Below are experts of layer 4 (counted from 0) of a mixture-of-experts language model. Rows are named router (the router's row for the expert), down (a neuron's output weights, with its number) and show model dimensions 0-255. Each number is 128 + 24 x the weight over its row's rms, rounded and kept within 0 to 255. Numbers have three digits each.
After each expert's rows: a language model's description of what the expert responds to. This comes from a sample of Wikipedia text that the model never trained on.

# expert 7
router:128131107120128103132076107134118150149127129125143121133157104179133157120153102127130128149155132123154143168142106170143148108179102141149105122150155147119163118126144140124114156100109092134159164135127082195110117113095136162127150182135136163173094098123151113146116117147134134131126139114104149181102126087107145136125164117119123087109111126121149179139145142125119129165112124147124125125108135116121113096077149083122109127134077116128131114128091153116127152125125122131144166143168150133126099141154137146076140115171161102179148123137136116175106138160122136102126126157124135105118165126115085112103128130109127109114107149138133150110137144140129088122161139095103131099199128120068089134149129087147136143193104158121107134067143095096078118140100137
down0:089117094103181156121126111118093170090112146113118117118118131106092102151117178146111121099150120124133131139121111153128126179111146104173113168119163150133113169180121132084149174118107153163120099114172127111128129117162142123135113121148118113122153133094128096157144096096148115119118141123097136150153100156123145108120125108120141113153160152100093169138170086165089125124125105147118157134124132141165116155112111119138116104162130126137087087117150120109153150140071091123145095122122175157143151155115154135158127119160091129081114093136099103126115079083132112097160158117119149139086129087098152112133137169167141143096122087181140115145143127136095146104108142120122151102166144112118086109121112166161119123144117159159139126178117122121138143147135103
down1:089129087162096093101173124132108131142120124111124128148133128142132159098140098121117148074096135117117146148094063168154100150138143140137144128120127165102111143116163123122105123122131133168116101140128143088150121144091110063147142087150143100130162090141131147098122156126151109167125132126132165097168145122120138147081118086121136104102137101132104104162102086146088138122175115116105091135115153121132147119116124126130159163106111099124164152113155142113120138093133146150154108171116146154112122152152125133135132092097189122119146147080164116167089132119103169139107132167134108141104158169117149070134150122147119152174129155158112139124119141107125108121134109137114161162115131149123127158114117137189124142108136089108108119103073165173122116117110109
Description: Colons and list introducers. Colons after field labels in infobox-style lists (Species:, Elevation:, Established:), plus list introducers like including, such as, both, like.

# expert 41
router:112103120100130115120106130144144120138159135173140106107111128144160135140175131133119102147083143132120135158099149123096132140128136133160132133120130125113144158115133117163101142120141103155122156087120198132102117110139107172086107148112127171134094126059152141138123128146105107121163099136086158163123127116123148142115166094125124189120105157128178140137129102069121166128132115126162138154086125141123116147121151179149106130113184145148067106114125135123163132168091144132145174140119087105142115151134098131095140132126154104133117084124114154162136113138160134107162081096128126120118060118140166129102128079108133098126127148106149134139103080117127082126167118099132137124139138113132134135162088128142146111173139115130159101101168167151114099141136117
down0:134110105140109137144150156142122155112113145104160105074133136162072165125096122144139147133125142133105103121135116087141144126134149110136121106089134146076120130118113125125090139090143061137117150158057125117095122129142114123174099086119139139164176148125156120133162150160118135138108129133180118116159154147174154104124111138121165116174122103135128128100144148145086123071121096123117111120159133137087139147089167106143142138163132141112106124157132165115125137107090156121119155110139141117105155135129126112146147164075124153103114145126152078143124130105142084125118139129147160133116108156084135129149115078167115154136132141100141192148098132114128128122146137089118103148120138145081125170135129173104172103081103141118114147110163130128152097172123149
down1:140103118146131125097144149101165125105140172125081149078098126156113119165108114113129110123142152153140106173105145096133120127110091142134111163143107130123124184167156139107154136133146163137138127144139156123132119137133146085151135115095111110136132111144122148098113129114121142140077112120112142110146102141124162149103114194107101085111140123139126086132146165071143147127129134132102193097109148089118122151113156091116106104115098133137128146112120117167129109163145139093154186134131113125144118143168163126169150115137137110160116144130155113113104118096146157102178160116150148099128113131097161137123099135091109118156093140134132175118168113129127147129104123153108157076091123140148113066145123126109091095116148115137123122196158107159112149147074160
Description: By, with, line ends. The preposition by after known, adapted, increased, plus with and including, and line breaks ending table rows or list items.

# expert 18
router:099163116117138138107128070126130160124130150101140134112090151109148159127142121117117109114127118131140112134166147100173122158064149079160112111121136094107179136130141145157124152097122150150103127151113103150147111164120163094095095112112076133100166142132091164060146119128108164130098106130123110095118149120156113121097120173110144132142124108100166172146143132101114135081092138154127096132166159142163140143143122095165127153129115126137139147130140112156136122111077138150121119127136092148124148115147148094166155140044124108155092130108154109138108116111134124139128140137113125112142159145102119124109130123107094165139153151117097133124161152088126164115131158138167083158124093144149112117132113140092134134138113178134112138114096153175152168142172149
down0:162145152128101116139164142095114159139094147134115095116114118078124121132101158110142119084116171130155135144141148117104112130144116114126134101112125143110116162142131139091138120110177135149103134092132136129166142102143117129105162106121122149133183093114092125128153120131121139137083141139138119117110137172128144155163134161064094134136145114151134086129105132155118134094182054082103144135134126098138166113129119149125114135152120113143155123117139116139137093107158136136116114140089123118097108136110152110126117092136099105156158144139100172107111189143115145176134110089123158115164125107164144142111122146137114136111122136120150113101184127108078168111160130113105139082126157112115103115133081152186125114171133155194170135115158106091166101150133146
down1:136154137104094152145084106121137160122091144171150145123121101135104130099150133110105124120135140100110123155156104156105137155100068116131207128100104158116142150138143185126125168109184118106136090122151127139123152109101076120118102145133141145094103117143119136140152112140161127138104118139146160166112139088099124145139129124142138130094126106152107081127164114152127149115154126119107125145131121070129135155105135104123093104114104161126107142114123129179153135150161096110127153092123127092093118158161124140101133149106106124148154136163159137153165127122090175093089139120148122163119111125138136087134102124113140084128140115108119121140115139080130128135105138114078111083127134135177113125148159132144102132173125096082144116142200136105161107125075156
Description: Later digits in decimals. Digits after a decimal point or deep inside long numbers, as in coordinates, times and stats tables, like 48.40, 17.32.

# expert 0
router:112114109126098124110143122141138123167178125125101153108100145120102079143129124099132175126134140130154139181100132159107142112184141139128126146129093117104102091155117097103141090107095133092185110150143167107099175144103115140099139171117115097095147111122097123153136102115149122154114103131119146149159152118140148137120140121142131138107113114113092105175146144085101101143116096110109140213136144141165144110110121114151104141105096107139095146109137090091111187158125142141170090121123176121154107114105166089119162144140149156153165129163130149120124144100151117115137155136134144108145124090109142123143100120128121145111151120077121147139149160116144128114085135085145113117147135124170150108142181148142131167152123093144113103140172096134113145120162151
down0:118165069092124185145127149135167083129123137137133119080105174085138130127141137116132114147132108090116099145139174125111144123078100139097136149116148149117118153162116143113113095108155101154144124098130127159133128097105146131130082143135119136121111090126137156101179113142083141125131102146158134170095127160175096112083181139162148213149139118113089144093102153129144124122156147102096128148138154105145168098132125139131117101111160175151139161121098127129141118112158131094135098151128100114168108152116112128075115150122139132095144110119195133084101151163123126126116118155120146095090131133153116101168117126151146136115169117165112135126135152150131085151142122084130142125127164147086129151113115124118135139142150118140133088114116101121127139148106126
down1:116084128136165159128174114134210145123165153127151145107166122127166107156142104123126052143128136110150160075115107167124114143133128105136141147084105104122154160144121129147149145152135101089081128133114119096150129139129114125126140086094141115099111164103119113172128150131179107103146102110132113104150136114111142084129134167118112084113130120120160133163132136127151142113111112120161095131105156117137168104119075116101090109125127144092078126128114127133113144154114169128114143133148123166126112111148111110199079155105107137176139115147151092101120138130104109089132124122172121106127161086137126141145129140132113141130106104094141129165143100120129118138144125144148125164154128120102159112157100134162118129072127128155149176137126073122122148161108115
Description: Score range dashes. En dashes and hyphens between numbers in scores, date ranges and results tables, such as 6–4, 21–12, April 18–21.

# expert 14
router:088125124124128065130074142166107147136114120137096122121101127141158100106140145115134142141115138159162124154099090147196164149128148133111108130142134119181165117114090116063137108136124136122121133149112198127106158128106105082128153172148149119121142127124170120170125127125166134170134102156102107122165132103114106147132153143124123103109158129139138096170140113121153111111097138154127136097115145116107099129201153134108085113095177088126069144148131126112156107169143135152132117136166164130144089084146138099143120120162168152138121150120136128094120120170167099122087167166143163123129135135161136095109186114153092113161146144142163141105104156129136132154125097119122119118140120107154121129129117144117112142170127123128103137109113133142123121131150154
down0:131128119137118151137110135104125165161141101118136129146105178100088197181115077116100143158123148112150114142107139128114123164122088175104081124132122167107086082090168149157139138131140030120164119140140137178114120141139117135154115134155155151121148096089125149141118122122121125133115116087145137154117137110090133145135128122122100096075136090121125161157138131080148086146097129135195128142175123113128140141133108130117153155108105155099147127122122187138139107133187131133143147097129088129066116118154160137148139108110136110132100148101157115123121119110160140112094132146123133129077107117095152106113148126126106143101122148107150103132115086164120137130120128123117140119117133156139100156140134132139083116159126140107161143164114160117124124161109140
down1:167172122099139072074128116115123140126129107118109127117103114114141093101116109097117131122089150164116157141091109076119134148094130125179107098119100136184123147127113132145121113135149126136137124135100155163127122096134094124128089164142116102133142139122127114099119106136142124170147115173131109147078114084161145146151111123169129143139123168151140107140115152152099141154095106148150165130094118200138159152104076141175166108108130114164142132091133105137136166134143120100065149104148127090148124106119104129098091148156100149114123130129121139092143107091112200107151119128163099153115147153174133089131092142151124136139117129126124118141105153112146148130124124133114167139112128130117111120148154095096148114130167116174097103086113145151153168137145130
Description: List dashes, ordinal adjectives. Line-initial list dashes and "List" headings, plus words like first, last, next, only, except, and the piece ast in hastily/hastened.

# expert 63
router:135119155141135128155132114142138121136121104151122108144119157163128138145133119155162133119131137118090140123059153123120126136084121120112162146123188137129120196112124144112141132113154090157096129128156159138161127121164113091140130149156097114107150142143123152097135102169124155090102120149125099172118115132138137144103120136135157165106130250141172154134173120188131117137190141138104123154060126151081095091088077175116109134133134136119162119131110165110140164094136134137116104146123106142148120123133076127118150131140142128108133130157108153132130095111109122165114090127143124140123141151162119143136138153147146105141104124150146110121132141129141119163139129128160132130095085157135142140122117137144084141126121156134163142089143116109069117118116130
down0:098121116113131113134117097098101136083121095144133178135107103119154129137136108141124138136118137135128134116139107057147159134106155144134127092143136152134164136163099095128152164123084092176136129124136153117139150173133161096134165151122119119135118109130139121097128126151157150133126157145107157149116071125156106151123119124107176162072121142168134146118094128164138114103118148138078139183090165135133141134117113161131103085109091115126106143174117134072133117122135162122119109101131186131138113128118147114099141148097131118071152144107121117149103099087118140145148150127132136129083172187124115130131157140145131151158109132085105132157148153160163135058125113083152102159097132135125117109115134107136127125111145108158066160119142090112116144122123136
down1:099108131098141113124131127149149166159185116113125118122121119144150132137129116151120120182107157140132127100134089094121118137119131088163136116164163118141127116122160113113111140129120082125155117138160128136121132093082107102141114094137201156143120133097112144148106110127122121145124127149169119135121163128089149105197112153127136095070164130137127173115112140087126113172106127094101145159088156121126134146097106097132107094105127123131126096131150168133078123174082130106143144134168107126154109107118166129090124127155111150152116104151152168139142115099109157102144129103120117145101145125135100127107121105128152164142145184128162123132120113148129115085102106188124104162104163122129074126161159146166104089147089146133086095166126128135135120153154142
Description: Clause-ending punctuation. Commas and periods ending clauses or sentences after nouns, including combined forms with quotes or parentheses, like ", and ).

# expert 47
router:091120114121094155137118111149137140117112059111096125146103126127159123144117134123132065144145120121095153126112150130134077152162123128102112131149109128145109091102127162122099144064133138127179141148080149135106169129138103125117107076138111133146128112112129141150127137117134125153114147119139129149155143130129119099152106140146114142127136111182096134113150156160121118137140144126104100109135113119105069120151110070152119123106142117160080120110149132138085126138129150158170120119091079105126191107162141182179118092122110101149140126153125160108146145148118147123135098116094127158077106110136126110136150109148138144138143155151160107124087094125147158153093097178131121138076187130166156079147131177142140112122123169129109096137113138153135141138146151
down0:150133121166090109138115094118171125140144113121127086106116105140098140123093126088128128121139114164137103158117106126097159092127162119138129111141134126103159109156089136105122129136120128169120102141076110125177161129111151130138136123135119147122074149134118140093152161156135156147122115134116120121143094160122151115130144170128158157142087104148106158113131157126125113107120100138154111144129198124134094162122100132156131150139152144113121124150147134141097139088138120120146110129147136090118181111146135078127158110183106090185142124147101081136092123105100111179173119115082110091100093105140135125151131142132135121114139129170123125120123117127099120153123180115149080127137127161110082158104152117082083089175166096134108126122166172108130166139155143
down1:174119113140063130117142073148135154115127139138112134162151159116136135130159119113168147143132120103125102090094101118157104123113076082070100154138076152117112129128159144117120109161096170098130127146106093142158117142128122088155150158129146114115103144093112157127141150136137111115159119103136145173156121088132139126133105101119158088134141115170114103071103130124117123105169171115163115130126127118166116135106135135163167200128109127127119147119151105118106103149097114116135139107142130090143133101132084123137131155184121107067143095148110115131128119144142144128100094053153130139120146125144110153107115164126154103160168166110111151143096113126150151143163081155152114142139113151138139155137142158125148151115160140094128128102130122138146161118104105
Description: Infobox list markup. Dashes opening infobox and list lines, and section or field labels such as Phylum, Occupation, Youth career, Awards.

# expert 43
router:155113105087136150154134148140165122104131168130059121120126129162116151131129160113133126128154124094129106144168121129111096094178120152128101126130103142098125109123081106166121154159129056178087113099109130142120079133097120102138132112184154130133062131120133131112155147116113118128147161096119156137110135109076166145129154135086143183099124198121116125160171155096136105103171123140111118113158129135123145119125109108112129116124135069140088158118129111137112124125132143105125126132118153125120108185118170138111112164123150121153173131124133109123090130138149154122103139169155103109184097139107072134099165144124103103162154144141095132119114103148129159160138151124137127119126125145099125155137094115105140100121129117111110112122145108136113165150140164
down0:151160110085152103121140104113140124066121134120135122114130131113080115164189082070147144108099138140098102134112110105137121139124087119154169136042162080119130151125114136085113122137104101119131136121113129120095077110110155143148103135142110102183107141108139157159112113151149166122104121136170125169114152154116089120122148162164131113073128168169111128080119126170151143119175147142106119112129182113154119119094115103124115152112116145112153135143125078133131112121111155128148110130155123129136155133152102161130077116104114153122146102141172118108099116132148119120135138076146147120118152108137125114149123156144153104157141150136159188162118125131136157139087139144147123157147099123120131111156130174126136160124108137093085133105145110127115128143135149
down1:139115153118131154101067120082158133145175133158142134106107099087095105132123134118126098164141106134167137090109130148116119167164163137170072164105141115112149095163086166154141121118166081133125093104098106137132111114130113129135108158082118141141154129138150135096126134141123117068139144160147128179136121157139096138149151135102121162109070140162143162126081115117097146153112183120124114145157125153098116136125163155135165146146145111097109141146091133086116118093119139167169126169132126089126114165114161182098155102130153155123129140125100126112165136146103133090119118144169119135151128102085165113107110108144106122143147074129146118150140131137114103135087153092133103114152143142139128120118111135145162111110120134161104128103127144128112095136156146
Description: Table cell separators. Pipes and semicolons separating cells in sports statistics and other data tables, usually right after a number, as in 40; 9.